Weights of a small mixture-of-experts language model, trained from scratch on English Wikipedia: width 128, a shared expert of 128 neurons.
Below are experts of layer 7 (counted from 0) of a mixture-of-experts language model. Rows are named router (the router's row for the expert), up (a neuron's input weights, with its number), down (a neuron's output weights, with its number) and show model dimensions 0-127. Each number is 500 + 40 x the weight over its row's rms, rounded and kept within 0 to 999. Numbers have three digits each.
After each expert's rows: "comes after" lists some tokens at least twice as common just before its tokens as in all text. This comes from a sample of Wikipedia text that the model never trained on. Tokens count by the router's weight.

# expert 204
router:486456534533529437460552518501546536441501518437515464434549518478450468520561533462542445484533549537534518552531450543533592479552439521547457426492446532526560526533494453520431499486510491535542541507515532440513548427502519456570495543466463456441538573515532519448495476488476526534511544472552483552473441528470474451470452459543455518524444482518484557565442516536464552512479
up0:510511545490469460555474524439517467519497544520483474526543504549483501471563440488489568527557424475542489497478521575482484516521500511438532610452466468466482559472459451507496522483441502503486512547504433465474611447465477453488459500479512441478513429473474598576430560495506497514503522548479474503534554485491511508503424547488473447464474550504602555455484461493523563521489
down0:503514482517494459526535450519442539454508551476484531560488469455498486477490541512523431479516483468589556513479471474475512435552544497518542493534505514414509461532521488479480526521474560511465554492489515524543488512550464588524535566455466532562472561459466518616550465536531563452545547522476572507528525387461526539509528427547469553496591528524502463482495524475553488502440
comes after: "\n", ".", "==", ")", ").", " ="

# expert 17
router:485458476544515469479540486463553565471518488457501488505559541465454476526550544453477466553571542511536490548539459564541554468495466525501507465564453533541554547544492450543463535469549515538546514487532545440533550451457532449558488544455452450468422493530552557443560448531493555536556549466540460542457443548493455456449483452531449461471459494525528556533482529544532537487472
up1:507535507497465494473461581489565529576525491519496591516549518473475498445435502548458503448562504509554484589500492558441487493547523503513492523552564522439477491554486539526504487438443499485500451440441426497502505468534548416516535521476538489529500498551508456476463470485452586476479583501504520522482450464441520611478459583493474486496515524464487573464449482485526510562497
down1:459492574554511481499461545548457504434501498497503525493502493516537592480502475517445551417494483484534490498461489537483476614512569547478557581465458577477500551578530561479492462505474508434525465453498521451531538465537469481472608515470503498519546484537493484529471552515465565454549545456513509500439399447510525424511493537526550500477556468489506506546503463500507513551448
comes after: " |", ",", ";", "---|---|---|---|", " and", ":"

# expert 2
router:483448505552534470483548485450554547460529482461490478511547531474464470538551551446524456550539534492551522527552475554551548471476462524504498459542448533525549552555486487556474551471551526553549518482545550465546553461479542463541488547443465441481476490566547555466564442542499548532536545453556448552461461555477445464446472458538441468464444479515513552540480546554514537475458
up1:557579543449480442384472482477544533510519496502513461496491507555530446510475523467562524507448477451472457513499447509527480474484493497517439442581494446521457476538511585506519500509499547486459575472458484502543439574479470470462496542554517507559483494507451488487547472478489540575470575550496555457479495484440496495529492465589546447466438504557516436406480529471479473467460
down1:438490451460546505489492465572511504533489468498490527474562426491512497485447478541504437504424510509512482517520529499488440528466507478406457441450489527516434413420448537507565414523560592501552490511485485538505506592470490481464453484480501595494476500459537517445465395526538512481475451514452454540462493488504508544451492490479508483470471551501435525480481522555474566459480
comes after: " |", ";", ",", " in", "|", "born"

# expert 58
router:477452497546533481463548483451553538463536492461490476496544535473463475526549546445517456553543539497579530527550473562546537475503468506516498467545449528560547556554492485546477552472544511549550520481551549470536553461481559461545482547454465439479495488558523564464556454537475551531537581449557452549464460560491447465446482463537454474453447471511519548547480538555524542469457
up0:551536512455554484481497567502405535566451574595523561476542480553560516464513491514487551514506429502511516508558540520480496534514450491460504578495553491493535430570469528522509489541539464468474478493571604512519483474490504474506484461530515526483477462487550532563520570499429541440528583469480427504544510512483574469491482517560425516558488549500510477498467519497508444469459
down0:539537408448496516548499504490541411539518549493522549502508496429453483529550586562560505501456552473570573525524491476459450481491495559536556507490528501495457475521515472470532516536516424428467504486572476464542505505589474481493433533480450500498388498513511425468459496505523514500575468495537564530504473525454526510479478492480520490442472524555419529486480518521539499592508
comes after: " ", "|", " the", "N", " United", "–"

# expert 53
router:475451506546532479464551479455549542465532483462492476496546534476469476533546544448505460549544541503561522539554475558546540476492470515508501465544450532556546550554483482550479553483541507548544524477546553469542552458480557456540503544445464441479477480583515551461556447540481554535539560452563448551471454562474446464447478464560452462462450486508522550543481540554518542470457
up0:523522401517495479446483462569536502559469491453577485542400521592499502530484462508482523524529513531572485441497558563502519530453515497449516564471532532630515491505498486458459485479464472462482491487535506538523520467482477534486478516456506506527500461475447405485460514523492534511488545538450461469492475545470453551529468584429468512556488542532562449462523478514516445406491
down0:533465493460469457554509441419506513472488452460530482436537472447430485507487462531511505495499505477517455506485493440473475432468478581463549490491462508504440492472515406447564553464507533496524496467480455487491470462469502529511561514527515553438432453447471527512506413559515527517637465379536477462514533538501480465455535478494504416463536496511546482496464463562492502490475
comes after: " ", "0", " the", "9", "–", "7"

# expert 4
router:474447494551526479483550470456554536460515479458483473466539540471457473526556553443507457539548526494554520537555476567552544475486457522501507470551445537557556553556484479555472548482543507548551524482550553466546552461479548461541506553454468437479457504558520552466549454546509559515536558449553462547461453544478445475444483466538446462461449476526517544531472544554557525477462
up1:485534459496490498499490495506428424506497537461417545502507499455509488464417489460450566458517449481520503447546565496478493456518509534491523535540454431373498500493508516592445427443507418468501565511498502513543454496502519552475531511428476487470521547500527508519508445533503502527487629473498522462463476537527507492449501544472524420546541474480439495491513497466536551563557
down1:478553425516556442525465449510535504448484440463441464538511492544591451445472438522514413450460516481514579421527445466472448460448488483500515445491485529535474499488498463498516486444497426558469527470502532450568483542516547437490524515517458477480430520538471539472534498512492417519584538506555478502541569536471483426445506533544473478491452448482506550451478477524508455482498
comes after: " |", ",", ";", ":", "-", " in"

# expert 0
router:489449504551540469487547482453551540457529478466493478504543541478470467536553552444513459552540535497550522529550473556552548468488460522504487460545450523524543554550491483553473550466540517551551521476565550463553552460474544458542503549442458446474487492557568556468562444546512547532539540449548443551463463544472444472444482465533438474456447486504510554547479543557516537462466
up1:541523522540440473434495481515506465521457527521451530501451466511475444563474415481505529467520539511420447477444488502593481432569511511526546492506533505531546479436510494502506532528527527526507488475505513520471502485534560530505570522466480564485483570562502393530492393494581543542489513512417499458538423426457532418518487445486535482478537558486521473492462496483495490458553
down1:460521468484588501466444526502545480443438492488438529527485456517424436554511585493493468450519530496447491499483475446463535508530458561551482528498501416524497491482570536509558430514488572518535514476506564514534462559538523487499599464441546543463515526522497556511485461566513458559565461509495541508476540503514557534517441548425508574423518523522465537503507473506555453513493
comes after: " |", ";", ",", "|", " in", "born"

# expert 86
router:480454530563520473470557480440560541465524452437495482440529535447475463525553558455488464511553534491535504528540453563551534455510453540544490420521455531527541542557494470537426519467545499544548535489517537425503546451465533466550507567451461465482465517531512525482524458528476547493536550468558467536451420542481464407461453445539470503469464477483502526527435523541493563473471
up6:444492534522470583528511435513410515527460512527520474496513492464536496477474506482490506525458523450514476469478492458481512497500542553511529431433532513543505522461514441465420457535537509481418511458435471534540470471555507563507465464433501475486415522477485493539472499542508465468470511500493455555582455455517550444500412501518466467525481556460589465439529519454478623435530
down6:519511483597531528492511451484506503517531432527507470492500582479526585560451489463524519454481580530584461529510496543469512528491501501473479498517585513495518442540548562497507517438536557481498520456476519569590474455480450494509484537542478412512541563593454463473489482458507612420488579467488462486479510485553477504430509536482439555508501506506519494512467512457471513511461
comes after: "\n", " the", " a", "-", "|", " May"

# expert 88
router:429462481545519472475530430484540548444523486471471444505538502480432454539533539453495453550535540501524526525543481551551525469544472501503487479550450543552544553538455468555452557490555525546555542468533547475577537446492537455531462544454457443449476494537555542439549457523515550528549556448560433545475472516499453456456474451520453489471460461501505553552483551538517512494443
up6:458591523458510415520543518541493505524465456621535440534491483517584509506454509496495554483501467490593507487495483580556459486536540489494518508497498500529501511417498491495520496546514463482499507428505486594487490508499539480517518597424543444469439533486488429530441547478455506535491552526514501489553556508597464470505441499462493506477481502538551561472565483524557550496495
down6:460519460468441580538459501520515474435513532507528553520479458446474445544540491515538470525491524551507460422485603444487515412521488469508496524556492476519439464544477521410524485483530438493532468495501392543558469458512489510459533448458520514469494536536542544530492542619505521422460451499440556456500503473512486492484470492422496482542432488523437459538519538534502477485506
comes after: "\n", " in", " at", "1", " to", " during"

# expert 113
router:477454507550526477473543475444548532453525489464491480491544529486458471525544545449496451533535541489573523530546476551545539472494471505508519468535444527537553553552491482552481544462539524551545513492527554472534549462477549455540482542443467440476481490586553553460557442539478558520531584450560449551470465538467447456438477460524443469444447458498511558539480536555549536482453
up0:542530467513553524523524465533461452523529528541525462473503483458496522541500561564505586537540509495437476490444535507440534618406462451539500531462478468477516504482503575513516487474454509469525536500642551418519543403481512503541485515539563549538536506471526510550508514509488453439467488561503538463497556498531514486498543602503483522516541498520447508550492486480496493462546
down0:509488486540543531500488483538468429504479549539504532423504455548520470457524447493485484491448520447502513455528555525477486483510556467569506520528430448561536492495504474548529533426546611491467518493531510390495488472520558501575481576562491535535476460501438483476495459498546503513514473524530468506526461457604537497479505545540598511452557502515445527557558508443518487466433
comes after: "1", "2", "9", ")", "3", " Votes"

# expert 12
router:452465479530527448478528458511540553458548503453464448496544498483441428522530524459498451539522552503508523536540454541545496450513449491497506476531455561530555558529459419534456548487539522540552524460540552458594523439453516448568456534464446458485494510564517550420554465515463550495551530456545442538442455542500458497465461481525448490495436479512509561536470547537497518522457
up1:491543489453584406502507498558541498436514422494517514499489490489559536499402426518521486484433395479519400510619483526510489409478432460466555477469519550551471502527490476526490475525541496488486514444513532476517523510498443488509533536517502487567537477486505451535502503444439438436493523470436498499475534423541550455505457541513479565507563499474518513498511497491481506497454
down1:495484469512474540508540555514530466549561597566466492477445486577441528520506556540501439497506484526470553531485533493498508509449508425493555544564436435533465497492461527533488555464481532511574439507461513549445503457469545546485412479468478510495539489513567527508484495528461544552513467488549467487509446509545417498522577519575470481521451569561398513466516500545466475516487
comes after: ",", "0", "2", "4", "3", "7"

# expert 42
router:475450501545533470476544478467549545459522477462489473491547540476463473531546545444514458541541537505570517526547475555548536470496469522519513466540452538573546549550487480552475551472542522551546523476546547471539551457471544458544503550439469442478477484585537549465572445541503545525530572455554452548472458553484448468439481462545447464470449472522523551528479542551544536475461
up0:531545532531502559526497501492493460545558542482517462546489509519488537530496529520503476420472539460544544497567495489483481479566520585498535565494531491462467509504521517552478504491429472507460538533486559568427521418529454473465557538514477457575518445453477484530517558485423543609544505550527500544464489474508487443547478535567552479504527545585430467523519451536458472578513
down0:454442501523522485549472528515504543482530483504551506511495486561533522524478458428502524547540541424473561504501485528419488456520542489475540533526513529384522507597544544513478517562505502500466438517499551496566539504496522514471436583542515490526492487408512542533499575551439442576522496492475540460491389515502440446430435521494488440528467462468536522511502455488527496479496
comes after: " ", "0", "9", "2", "–", " Succeed"

# expert 54
router:456454500554551459454539462481542530445536480449481463505543520494438442545543544454486443532531548513541527527551458539545524445539455518502502472546441547545551553538467458550427547476536530545567532482534555457552544445478534448538486553466460458465466509541526547440546457532498549516532536456544451548479462544481451468458460452512458471453463469502524555544455555535510522473461
up6:500528345491441493553440447493443513455550517596482492506487503512481552517490475470434534461450562482506517490508517481501498499530485502548506462503518530463524503475466516486481452557553459484541434525467474462401512502501464413449515512475476527518472430515521450513446558452470590449495565463473546492510451425470551515510471509445450512425470429537472552494512494493526499493510
down6:491485569481467465530470458493543461488498536554473510481478467523438483523510449514518428497484521500478563468501541489483502506473465455534509477460516462474543542509500543485487517545441411466471452456550428425499494467548466490502474454455427496535470394468478449428465561602424500499502469500467476537422526517518499468543480547469529535477492454484553425450487512412599506508540
comes after: "\n", ",", "1", "0", "2", ")"

# expert 74
router:485451506551527477479546481459563544461524471468496475497552530486464485530552546449509463537533544500565511537551477551545548470504470528518512467542443526577553547554496493548485540469540515549549544485560559469532552463477539455541496549440465439484465494591527547461565447541497546523536553455557452554471460552488442453441488460542448481458447477517508553533485545555543529474463
up0:594598485506462501586453479502450470536508489469493455504503525464500475499490481536501524504502535506532452500555479463518471463539541490517466526466546494533533512505478504508529431570542516520495506449481472556399509558531437445400527513517501516456535543518575541459518479512569520479510454473505522438489584489455430497434533461492530436522496464436472445461490503613433535504527
down0:489485519513546451577492484502514510459491564547504478482488502432514477455559542468510501528545456488543539464463513392485486518467488433591491563433472516473546502539442424540530502556493474393507435536480524474483516463483492485537551509492547531427582395455452450463493580490515491461472507463500507434537487570501498491549539463498507519554473482496534479408513525515466498493498
comes after: "0", "9", "2", "8", "1", "3"

# expert 211
router:467443493540537483446543457471542530447532504456473468530555539504435450526545550446474451530535558492551561512555479542544524432534453536507507464513432524537549549550500437531461536461529541552565535503527562459565561462508539441535454544481457459487472546512497578446551483527480554516549527459512471552469481540477442515472484458489469493436475459527507555515456536569482539464463
up0:514508514484432488586496471452482565497499499500523462514453477499542518466553527552554536540536395456399454457439495549512498549478523466493500521543458565503483512441537532468535449543499505476382514430459526429496404495522472528471534526493463581516512447493507494439492517504560532495534491517499507451457524574449515533438476498408471461511512449472542492522482506509512471516561
down0:554495525512427511479492468519455415476522478532494477574532519579527493463505515514432542495517508526508517572485441516457561425538468536540548541449366447505498434498507535519493488441478509484525533491476502522537505521449483536448531492517472588496445491418483469584505461461513418443535457484519541491509498492501503448471590512481526493577548521513500554585508467526504470477467
comes after: "s", ",", "'", " and", " as", " was"